config = dict(
    hidden_size=320,
    n_experts=128,
    experts_per_token=6,
    d_expert=64,
    moe_layers=[0, 2, 4, 6],
    normalize_top_k=True,
    lr_router=0.000935,
    learning_rate=0.00867,
    max_grad_norm=2.0,
    max_seq_len=512,
    dataset='wikipedia_en',
)
Below are experts of layer 2 (counted from 0) of a mixture-of-experts language model. Rows are named gate (a neuron's input weights, with its number), up (a neuron's input weights, with its number), down (a neuron's output weights, with its number) and show model dimensions 160-239. Each number is 128 + 24 x the weight over its row's rms, rounded and kept within 0 to 255. Numbers have three digits each.
Before each expert's rows: "mostly gets" lists some tokens that are sent to it at least half of the time. This comes from a sample of Wikipedia text that the model never trained on.

# expert 114
mostly gets: " I", " U", " under", " out", " War", " II"
gate0:126131112152135134124146118122112140082132146136175141098135163096158152164157104150126168081148124138186178147119110147113126150093111125117136113155118121107084073182089125185139120128143149154113136136149120142163111117091128140126127140
up0:128126123134139111094103167098121141158126128141127114133135135127123149120074105174153166159110205166123099097135139126170128107150146154161117123137108132149109195119131159103128119172161158149160138105099093126107123115160172162123106118
down0:155133094147123124117136153140077149146078115138097137149131149143099103127137169106121113164112122066118092156102163150104129100129112142120141116105087136151093178153161125144166124131148154110101086118097086114152137139123145151126141124

# expert 88
mostly gets: "ot", "ow", " New", "ew", "row", "See"
gate0:111133109093141080156114140143165116149124134138108159129140143143082141148116110166142119157131084112101116093137160148151112131157119082163158131108124141144093143155134142156101148144128142135147107144097119163131126128126125108129112136
up0:139136129121140097144144126166112134138127142134119136139129109122106157080155135128136137156157175126129111124066121176133132124152110122120114098094143115123090147099126100126112145159176076124133133140137137102138086142159116153107140129
down0:173098130153120122102136161149124083145106144103152147118175142160159151185071120099068075089129113109130154124118092082115135106130163113140111162093072109098142116114099127116096094141134086117156151141119124104142186120127126152115131100

# expert 96
mostly gets: " l", " al", " sp", " cl", " Am", " Al"
gate0:116147104127130153134163081101162120157122101151154129098085142105115104148086141145125123173126110117111159125150133117117139152150134143124104155125103152152133124119135157120149121151147122123138110113074167136167137127102139114108138151
up0:117197164098102112130135115116160105119117119085105155155156118148156117167154129135145099112145161151127087140161095113142086141085076119114132135120123148136136096091100133180154132141161107120120107128088112117156099131143152118122112103
down0:137128057121110120117117094140130121128136129103143128113120106141144124132117140145112118086161126120100121166096157130169138136103140155121090089120133106092171152143130137131131087094150149156122153095120166131070123131092145090137139149

# expert 103
mostly gets: "u", "uk", " Gu", "í", " Ma", "ala"
gate0:130116117112132184128136120093132145127142141137133130139113090129099132131119112172124056110153153153101168127118153097137109115131103152112117110134078119134119114134108145104140104127121125136138123111101168149175090121142117134112114131
up0:112156112137126097143132112155151114136110156170114120134141142158132139077146086112136203117143144109092109128119121143119077145106161110159149132169167139102115125116139085124090149150131169107078173121169112123160118109098152114148107122
down0:107059118108152095124168126135117120135131115066129116160109110153114144124104128146179126122120129119187112119145101131127168131111106115124142125100116128178119133126111097134144125149145123157109133129116104145132120152175105150152140142

# expert 105
mostly gets: "′", "°", "″", " Genus", " Coordinates", " Phylum"
gate0:140101136131139117136102069121104135076144124134162134136069145139136151106158087158180149151117122121148133111112131125130085119111111100111152103122116147106156146131157121158137159112098156096123105133102132162172116147119125118115168175
up0:176157149143115137150143140144133136160149130145132132112148153106118097119111124128090086133115147144124158111203139109132162121149139129139109155115138125159096122099126137107156112159151172098128134150125164079054152118121121156094150085
down0:108125135130097102131118103102161146110119149097127115163124168144123116121094128138133143188105146138138164139126091128118091107183095099128118133078170168128174128109139096111136130069122123140143135165122170107109122150170126139174172160

# expert 34
mostly gets: "f", "k", "if", "ff", "an", "q"
gate0:105149111138124109099148152151091124110140124121115146096122095150121101139153144148134138149112109110106147127146105115113167125148118172151121133120095141118195120146118153130129129115127089179130153124093087098147124167112108078183108120
up0:133127095087078112118119154090130139133146111115124121108121135115134113166144121141152126110134173125147088143101119150115139168141099092197164127108109121106121137144107146124100137134140173119085130117128099120111156159098128106107113153
down0:096091107119150168130138192166167158092141132105121144166164139143116118133104091111096137169117090121141094096106133107137126116132172123116113094132059128086125162144142089162082138129133132136107100104159125091100106123082078130108156119

# expert 59
mostly gets: " more", " public", " most", " main", " ab", " ref"
gate0:131149134140099113125147097129139127054168151120144111150133090103140124103180122111116180106161092129092126145121141095156108129153158076140119129155148140113094154170117113099130096154108115143119146114142110139132123101130129131133137146
up0:088136115134138141163127151117143139106157140110144093155192102124131127131168125144107116150178196145157162113149108077128134135114196099131120131117129151093112131110132151124161119167096114181161138129121092156170132092123147154118117114
down0:108125127137132136145130153136097131162136135131129152117123135115137137094146086123111147138101126123139106136110153132107207138126108131136145131154138111109114091159113101111118108096090119129136110098101144140164134122136162111164160115

# expert 65
mostly gets: "a", " he", " He", "ro", " She", " she"
gate0:130099089129137092154138090169129139140097139166138088142084119129105149097097096103110145124153153136139124109141135080139158111110131130129085159105090153139114134111122140107194117149099115100132142104128150138101146125143131108134120138
up0:086141150122085126149102149132101159141091159118113078144134126124144169109105104113112097123103175142140158132117168145129092121135159131144117127145114074147119104128120175123125147142131156068164128154128126130107152139129143116120132133
down0:169134180105143105101113151141118135143135144123159179116128117138127126161113096133206144120121103127130109134153164116135121127106124132129154098170121161148110167157100150140138099125092122151118145116117135157131111133124132114070134134

# expert 101
mostly gets: "el", "te", "ue", "els", "land", "ster"
gate0:124103139106128156192108158132117145166139114142168125163118145112114154195116134057111152132123148140144122116136124141111126119125134135109120168140122136127130107108113115153136095143130100118104114133112104203103125168177105121137149128
up0:075119169093130138098111115139122094125138114118125156136091088114145096115111115143127113158137228103151094127147119143143134140111136123115141176090126136142133088103132147113108153105143167085097124132161161134144119083152098086127120063
down0:150107139147125110141134132100153118126111116159093114137081154088120162135152133079136126102155132069165143151124116152146074113141133147109145117170151101139133121117109114146132095127067093132132124159133135124129131113156141113124133119

# expert 1
mostly gets: " from", " to", " and", " into", " than", " or"
gate0:163129104141138151135121120105146115153143172122121120060138127170162115135117106162074132139103149115163130105093124113122111119088133167140121153104116125107116192086128175144108122109117119099168139144139111147110097138087132130152127142
up0:124127121106150126105119115174097149138130105135111122183124084109111144185116137137116188077148199106137119127136131088088120148140106097146114148110136114163126137138108112088139126154098172118121131179104175149134132139122119160144145117
down0:086133136139141109133098112143139065103083123133141134128151169146164112103156129131052152112076103133097111135156141119114088156091101165166099095136098119112121125110106114155110136138110178122099106161117119118133100138118115126111165117

# expert 37
mostly gets: "est", " first", " Best", " most", " second", " First"
gate1:117107140161138084099134153124149146142130116110141102119102115145094165149121124159142159103080084128091122128148135119165153148127135098120116102149153147117112074165122144124141157123112158151124107110146115108142138142109151146106132171
up1:124103118159064144127088133119075121133127137118081142114119109132112121138110136127180108146094109124101176106147143151118118128154133175138094088145128112180127188090130147118161106134081144123103095120084111129118120129140135087149150160
down1:161157144072099128147149131120161107169125106179150143114131146085120112134110136146143114111160171150166158159078112113119144129140175186165137133099126103148100132114125135162135122156192108153106157153120096134131149112120081098157129140

# expert 95
mostly gets: "ark", "ver", " Black", "over", "um", "ck"
gate0:148100115120145049132149111145135106076145114134129126169101118120128099107144152162082152112128110168104140144155159118152100159148118094146134152097131144153100112110073140120089133177103095131123136167134135130150113143107095125132127157
up0:149135124127093121123107096122154098153174075139135149121163113072095156122106155123122133135130186091094126160121127128162122171147112112123109131115149164149141142119121127113101165147087132165134068111125146123148140130090134160142170137
down0:150137106107093150113114107116144150117138090117132105105085131109176144151155151098144094129105166120129104139120094103146111164135129135153135118111111137185151114090126142146138157139125165111140132106121118134135108133117145119122097145

# expert 6
mostly gets: "ius", " Robert", " Islam", " Joseph", "mar", " Ari"
gate0:145126132153129132115151161168155131151116122113136147176153098100117127114151134109132084119112114104124108139116136129132158126111127115146124134124151100103118097111137122118133159131125099120129113136120119155138109140112132160144150127
up0:117103092160170145103091106112131107126105104104109144104105125168115145100126122123167119100130184129116129134117109130124119104109179111084187110107156143105121107120135125101174087105096114122150158093118135127130093135137105094101113146
down0:128128100167094155132133124126122164114098115137150105079115049131149120089123104145110120188105160113131123156121134089140139122161116136117178122097104137093130122156155171126108222150087121144113118129129140118132086178129105112119133169

# expert 77
mostly gets: " ", "in", " in", " In", "In", "ins"
gate0:118135185129127159117138152148080121127112122126126153098120162157133146070131112127105126152096134102164162095143161117160146121108120131114121098155146109133121081121127163139165148143142140129117143154109097113104119122141147135077126105
up0:121118105129117095154119158156106127129128104170156077101116101136138119156133157153105110136146177166106127147115097105114134186146111163140160117133089107143132100127155106110105101147125157158160118149098144137111150117123127143149135094
down0:182225099142089149133131159138113109156108122151145145175144143139113146112110118145118125155105138154147139163181131159169122138137131117127125142115131110125123146132096119148100138169128088129103164139154150119077108111102175158112135187

# expert 26
mostly gets: " Ind", " f", " ind", "а", "ordin", " conf"
gate0:136137147128100104151105160119144169152137078102124173086139144085121143125134132117191125108154174114172130119130152100146130117143169096135113139134138131144147116115144150098164144127120160132126125111115096139123116118141165164157132125
up0:132129139110154156086111136098147119126115173124101142100127132136123129149136136162128135124126149161136136103187121138131157107130132134173103161144091139114096137136143114158152127139144142133115144139089123102138156147110143170090094147
down0:180094110091077131170146100196119101104123167107115156095146113113127130123115167115148166151115152147131107153129115119106169141129128129117116138104165147118163108118118127123094151134134162179148116182123112093172169113125147099155116110

# expert 35
mostly gets: " f", " t", " b", " c", " l", " s"
gate0:162078114146138077112168119136164162115173106138096122165106125093117108131089112097125120139121146126122143146128106136148145147139107096133195070135149136137146143140132151107121115136159125120111113170124150173142141141171128101170142124
up0:137133103206108126150168130143109083163173110144100138142129145140092146118128100129158130143097109099111126114088088095089141171131143109175119094154168088108144146145154139114101077118119143126125155129159136085157126103118137086134154102
down0:109139130126109121143148118089144102169114097143140134101156146162153133152119126136116123143145059133150140161129100148140146161137117123193147147104160129114101096173161115118153145110093131146097143116134072128154155109079159161112134096

# expert 48
mostly gets: "ol", " km", " Col", " tra", " class", " col"
gate0:151120158120162094135187162139152124122094155142147127149160132128105145098109132146134134114142107142156121171132152115136150133162187136133123112120174107154142112106103155118126134121134159120150157150134144128106157075151099137142139133
up0:105124134142111104127135119121102123120136112127116096114107154137118106146112130134159102112086205138124143107135111142087168112098074134145115113130089116125132126162118126107157145181120125165197139121131139135075177128145115145108125090
down0:155135112122133121167143145123140091140148144055098124141125104131116132119111134096116194143098150144155067139111104156166153137173095124143106146124094152120152131140115154137119131152119113134123095106111139137168124121138084115127133152

# expert 86
mostly gets: " d", "ald", " David", " Arab", " arr", " Ed"
gate0:127124112140128111151116132123116091133094134113129120133142130173119116134143150119158104151132105100141160103147117117126140136161165139155117097143109146134137105126142102152102091118133152142121155157117161153143142113169136120172139160
up0:114140121107085094144159090114127116120113088134127151070109142127134128082123133139115173115195179116110098132105101149113100150160100085150141113124147125123142076110105126134160152140144140146164099100136133125149106116065121112138142099
down0:136153140151109083127108126119182152183124142136128154138172149121120104136120097131155100115157115118102111167143150127120133170155130142146152152147150132085107111104134122135133135110141152137158139135164110163106183182110134153134151153

# expert 115
mostly gets: " Mar", " Car", " Bar", " Br", " Ar", " Har"
gate0:100174128152173142082123122131119110140128139110139081158115129132144124151109112093171155109128148113124120154122131109085143101107110184131111139131097133116110150125131125106148166114099170112151124155095170123157098147133143128152142136
up0:104144171080111127142122176155142099124143094096127131083110139138117132154204156140122121098142206161148131162138081115077080133123160152140168122092097114117139111141106104145099106101141092145151116094135135125155143134168149142152152132
down0:134165116120146099093123133136135170155121115087156123140121146147089077150167124066101152117088124133070125144120139142123109137113144136089187130099110145117140126133147125147113136111140153156112110149101075096142128160137166116156139107

# expert 47
mostly gets: " John", " Green", " James", " Black", " Michael", " William"
gate0:135135132122127150159093132126134158081112168133134135145124117132175133160148066137087147151118161142136118106113138145103112144149155117139155118144155111137119134143101145118142147155106149104131155153169113146159110128119118139176165155
up0:092082097182174201117139118178162168131125150158121131111097090153105095093132145101103113143099198125092143154129056108140157149155149132102118116103163133092113148143139130133126115115115103135134113081084146114153140119135118118161144096
down0:165115189119091075112143126138163128080099122078143143120098138113141130113092096162096159099153113095121108107148168128131143119126097120119146139129132155079130180146129125104119096132118126152121141165128115104158140109092178120113131115

# expert 11
mostly gets: " he", " her", " She", " she", " He", " they"
gate0:167111102156109099135101148143178152105128102108101130134130139167118085153102168104148082126096127119154131127058151097104121134096158102166114135153106085143127111162075128118131138155139067109121147153130116141115152108156104141136140098
up0:162142119118153113121096132123114078162160114091145113129137108092119140105129113147087138174156165083130101168093127109101127089128112153139191121100098145122121141148096126118140145134151144132163123123161182120153125100105121091145161126
down0:180143130145143101132111078137139110115147144099145175146106161083144154157095118126151145149077132138095144103153122132141113127118113108136098142141137153123090114142107139119153129139092109114110103157101133131156159177151132112157105115

# expert 10
mostly gets: " B", " R", " D", " N", " S", " H"
gate0:145153144126154171168161098121100127113135109134169154107151160113132160095107152102140111142125131128146152098110111151127128123139134122142135125108152144084123099130156116115116122110123184152115107146111161142162151171152110146113144154
up0:122092123127118109122130120111135137110122128124155061113116147134142110127152145176076129114154163166119099119114162156111142107074127124150144121126132157176097119150128130126119138136108104093130169116163143105116145099157155091134131139
down0:115080144082131127100107123110130151139127103143110106177113119167129132146162110175078118130110166136150152181135159166108157146101145178114106108139159111138132120132123138140094094112136106102115096100125117134144126083164157138178130138

# expert 53
mostly gets: "ic", "ian", "ical", " United", " University", " American"
gate0:130140133174146146117119110115080125127130128191136114149142144171155120144109109143134119170156139145103106106127096141117119159129134096074180109091132104114132108136126139188130090132120141187102100140131162174142104104131122104150139126
up0:097119123145162147144107090113134104066139157108130146138121108130105146117130113132110156122137194127108160144107143086139168111123141144095110137105140106099133132140139111166133098145149130127080094140114146092092139105178105081177098155
down0:117114132165113100170148183093127119098113129130101135098113146150130109152123130158158133153164157093136156110115136144149161097129118110126153146176146144111129112090124137093144129116145084132086117123147118105121129140128155100121107106

# expert 31
mostly gets: " cont", " football", " Racing", "int", " Cont", " tournament"
gate0:114142123133127145149109095040082117141104153148141090161137161137119118153152092126127144141100115172140098103124146058125138085138132163122134135112132133125155152125116115122137085108142165120151169146151117117084134142135150108146155155
up0:125115113124118124122098110137125109110131108171123110137122106119153131090134142145063123125132150136142118187139110140155132107106147115132126120111151104155131094172174134136121111124115105108087134133145096100161179152093127122103082095
down0:076114084095122112134116162128144159137134179123139155142140117104136102122125114138111108101166114110101154148129164131156131146138164168112142115156099081133130104157135125164156122122142134157120097116135117113131151136113128106138078088

# expert 104
mostly gets: "ir", "air", " year", " former", " company", " government"
gate0:073129139118123128146127125125161143139102122160100134091121136133109148140140168137105130123136108162101114092165131146132083112106121115133104135152110109106090180127133147121136131097160117100159148163151173149128137134115146111136115123
up0:075143121068131197127136099163124140118156124070083122131136152120134111182156157075089122134154174130139098124110105132154129154134127101143135139093107111146128119146122121145136126163094098125139130110129099195151113115073137132141133138
down0:125109135148162090173139117147144137132136143062181122133116137167178163156128160094168136129123112113133094132097139128093112135156158171149113103134111102124154131165130094138186124160090116141138109117164099146151132105154151114149110152

# expert 63
mostly gets: " during", " Votes", "|---|---|---|", "During", " within", " Turnout"
gate0:146155107139175129120092106122062096101112134102156129142105153127115123108134104144162146115101150151142124127114114107142142136146143124162140143120098108160079149125134103111118139128133123126107137130092116119141119131152102158170144151
up0:129125115155117131112164099096132131169143135158108106121122090140155129165125113083116138124148205123121140116152138112118076152124146074151111132165160132118119093158146131137142107127143115104107149143154090117127118119145125130102115135
down0:163154151124110113144137180131134116129104164149130139092180142145126145089145151112138154157173184108092141115137105146098124077136162068108120140125126147174154143121109122182121126094098153147136140118107128117108106090125133075129105117

# expert 14
mostly gets: "j", " May", "av", " December", " June", " October"
gate0:135120106152127117177140092102125183117140144111092142157149148112139167111122104129131175151112127091136145112083135124142106096145122133104099160130122125162135165156109156098112123164103132096119147157078137138115136163158149076101171135
up0:125145131121152146089120148169080163138119115124121129131108115165120109143135142153153123108125142099136132179126110143165127135170091111125131120128145157128101101124155089146119127059157114112125127131134116091123168125133139130071124131
down0:110170140113077158086122107137108116127146124148159149146141126105143141146146141141145092129124094125141149154126150065186122106160148122114093105157150124140118149147086135126129134076130146165142131125133150111148133117121136151109134154

# expert 25
mostly gets: " Bl", " Le", " Sh", " Gl", " La", "L"
gate0:122145102111136109113112114139166139114133136089097101088131118153155138147142109114133109098124152131121129134126132149078091086135171139091112117138101132138131110155137173152116154105107104144127132148076106122139144115133185143142108142
up0:113125141133124142103127126120149088103132133138144120094142153140112118161135129148139096137108162099137160159112114124090118110129146156075079119125136167148152129166167160108113143125123147130155185137156102154091135112149142088151115131
down0:152136151136087132189128139113079150122122103127134149142136135108145100143136175136133132103098155122104097131135119141091110139094168133093164122154161139123145150174113107103125107124151119111103139085112087137124133043100110161135151133

# expert 15
mostly gets: "ub", " Al", " Col", "amb", " El", " Ag"
gate0:121129129144149146129127126151111123120124120123097155137070124128139169116139132140130113117168151140128122124127091149105146115174154130118133137075136109157156111175141160078087135108140136119161093185108132129103105073109152135130127106
up0:131125077133151147112120135106099135085116095107125147109114113127115139145143138161130087127119160135098120132136167129110129072103108144120112115132160103149127142125102189106138104118119141154126118155136155147106153161179091123161133116
down0:168150129172109074119128119072107084158144176163133142142094115121135096102146109067132104164106106159136149122130126117088125130139138178104112148152123125133139121144122086142132142141130151131143152096130149138136076140136128134123162112

# expert 110
mostly gets: " in", " on", " with", " for", " at", " by"
gate0:167114092139085123104127141119117122124120104178156149125164114136135106132122151135160170112107126095136118103139112090081137135120167113096117098064167084163169148129132131107107156144112136199153120128151117139151121092092141115165112122
up0:089136134099084172088143126112092185084121125152146093086125169151141157125166167127147105167135230139160122162136123115123167138126146141098128112106148123185104100111119127088088119131163144154121113157118119128118157134136117132168122094
down0:126158140154132158111104139078109107156130147099124106161111121126165103143114100146100115152160109145099122175150157156142142089175094095176105132133111137088138126126131123133132121153138106099115121186131121157129140146158155145104149090

# expert 67
mostly gets: " f", " b", " c", " l", " p", " d"
gate0:113122116136113123143101169110121143160132148103145089142133122143160139132105083110130136122128122114097140131125123091127091157098101120153135143082122081136108138133127122130115136123135134114137123120149111163096106142105110106111176108
up0:125115114138116145149154117125124086103122154116094145111143121149128136103150148147125140169143156086107100144080134142135142098164134135120125114131124086181120160156087111109121140122118124126127122135100120130191149091108151140145124158
down0:162112156115137141121173122133114138105168079119136130098141127106164137118131115199160102148116125140113101137086156130150105150114150155113122120087152160165185110093162113097121124117145127123144151114167140142093143130147101110135104149

# expert 0
mostly gets: "$", " $", "\\", "ō", " \\", "}{"
gate0:145144139119138136149140085153095121158139135099109124145139103101116089106121120133136107171158107099086097121158155158160139152129112135119153148120110124160106131141172153137163128130147148119100157132106101187225192119124135139111124130
up0:094121135103121133167145144088117149130150100092161068137146110142135120094172115138097157168118170135114097125112102081118092101115151117134112137166128153133127125100135175093148157151111137133134095113148117132109100087168088136100157123
down0:115161141124117145160109128108085134136108117117089172122062155124146116091161117123139091110108128131103136076126127131105139117090087197136092133145157125193180106163141134120117135170132181076111159128137148103123115158144122148144155139

# expert 84
mostly gets: " in", " for", " In", "In", " No", " On"
gate0:114138163085125121126127113082151126101113156110138170092136141138108141146164130106087133137153104111104143056151129108151127119124123139096171152130095138132101105168158118200095122117162113132130068097153118152155069143100158122086119144
up0:106158136156155126112120149110098144140099197132139165097073095143114148142170103097049118111115149131112126144137096125172123099136142130140103190147128141111082144102104137112163096127166157149154120091094136129123120128101170089138156168
down0:148151132105107112144109139094140132106122158110110083150160109108128125127131117169159091136121137133132107162126144133125115118148137131140111119143141091137149108107149121136143080148161162102168157088159183119137107127192118120138115133

# expert 98
mostly gets: "m", "em", "oll", "ll", "ict", " comm"
gate0:121156134081160121154122134081130146122107110084142146128127146129073120119104098136090124115133140108095114143151157089136110131160183136138125132129115123152154119125108124145154142122068137181148114156073099168111099107152148131141118152
up0:084135157089113125131140130150123136077148097117124149110107093068163139127136121127139117120198182138116145160081141102087148092146123191097162090153142133146135129089166105120138129119166089136160111101122126124157116076096089138088121109
down0:161179097130136089126127099125150136149168100105119137113160164154152112150135128136090135124146148112102105074105187127127135112181125147131167099118127132122143084143088115140091142129128131147081136125122126120081146190158104093106129120

# expert 2
mostly gets: "et", "uc", "co", "io", " Pet", "è"
gate0:127101074105146140131121161148107137126095143159130111179092133097121103116139110141123138137103153113109120140125151155148106154094110144151140146082161112136176110107158103078196107136122134127137089122131160151142119069131149118139118089
up0:113128142103128124128144120104112110165128114165150086158109132161134155152123180117102080141156129089112146129095101138123132118133118131145156105136132093128143150122164153132133133107186144121136108143112155145121148162127115128117123099
down0:127176166122108134088125120146095140114136164125101131158118120113133099118114124116149164130119140149118123146106117137127103138123099130116090143190135114126100135126098107137095111151107101121164118111066086086095130142094111197154139118

# expert 87
mostly gets: "am", "pl", "id", " them", "unn", " young"
gate0:105154128117126118100142133166149122119128108185140166163096156168111085103155107136147118127147112116120161153103143152099082146106169151129182137128155145145146156122127068134112132132128140138156139092113136070112132129112142149114108132
up0:152142135100128130168095151085083130107117104139114098127108139128148151197116112109073136165121138131119120129112142113145138177113115119122112109132096128127133109101081203110147106151111141098114132154123136135133100149098146098129097119
down0:167110141119150119110151125160153090119146125147124112118101155142100114134129119127153077137124151142144137107132128163120084162126174103120127141118141158117119128119095139088092119074144117105089081144101113140151093144102107129170108145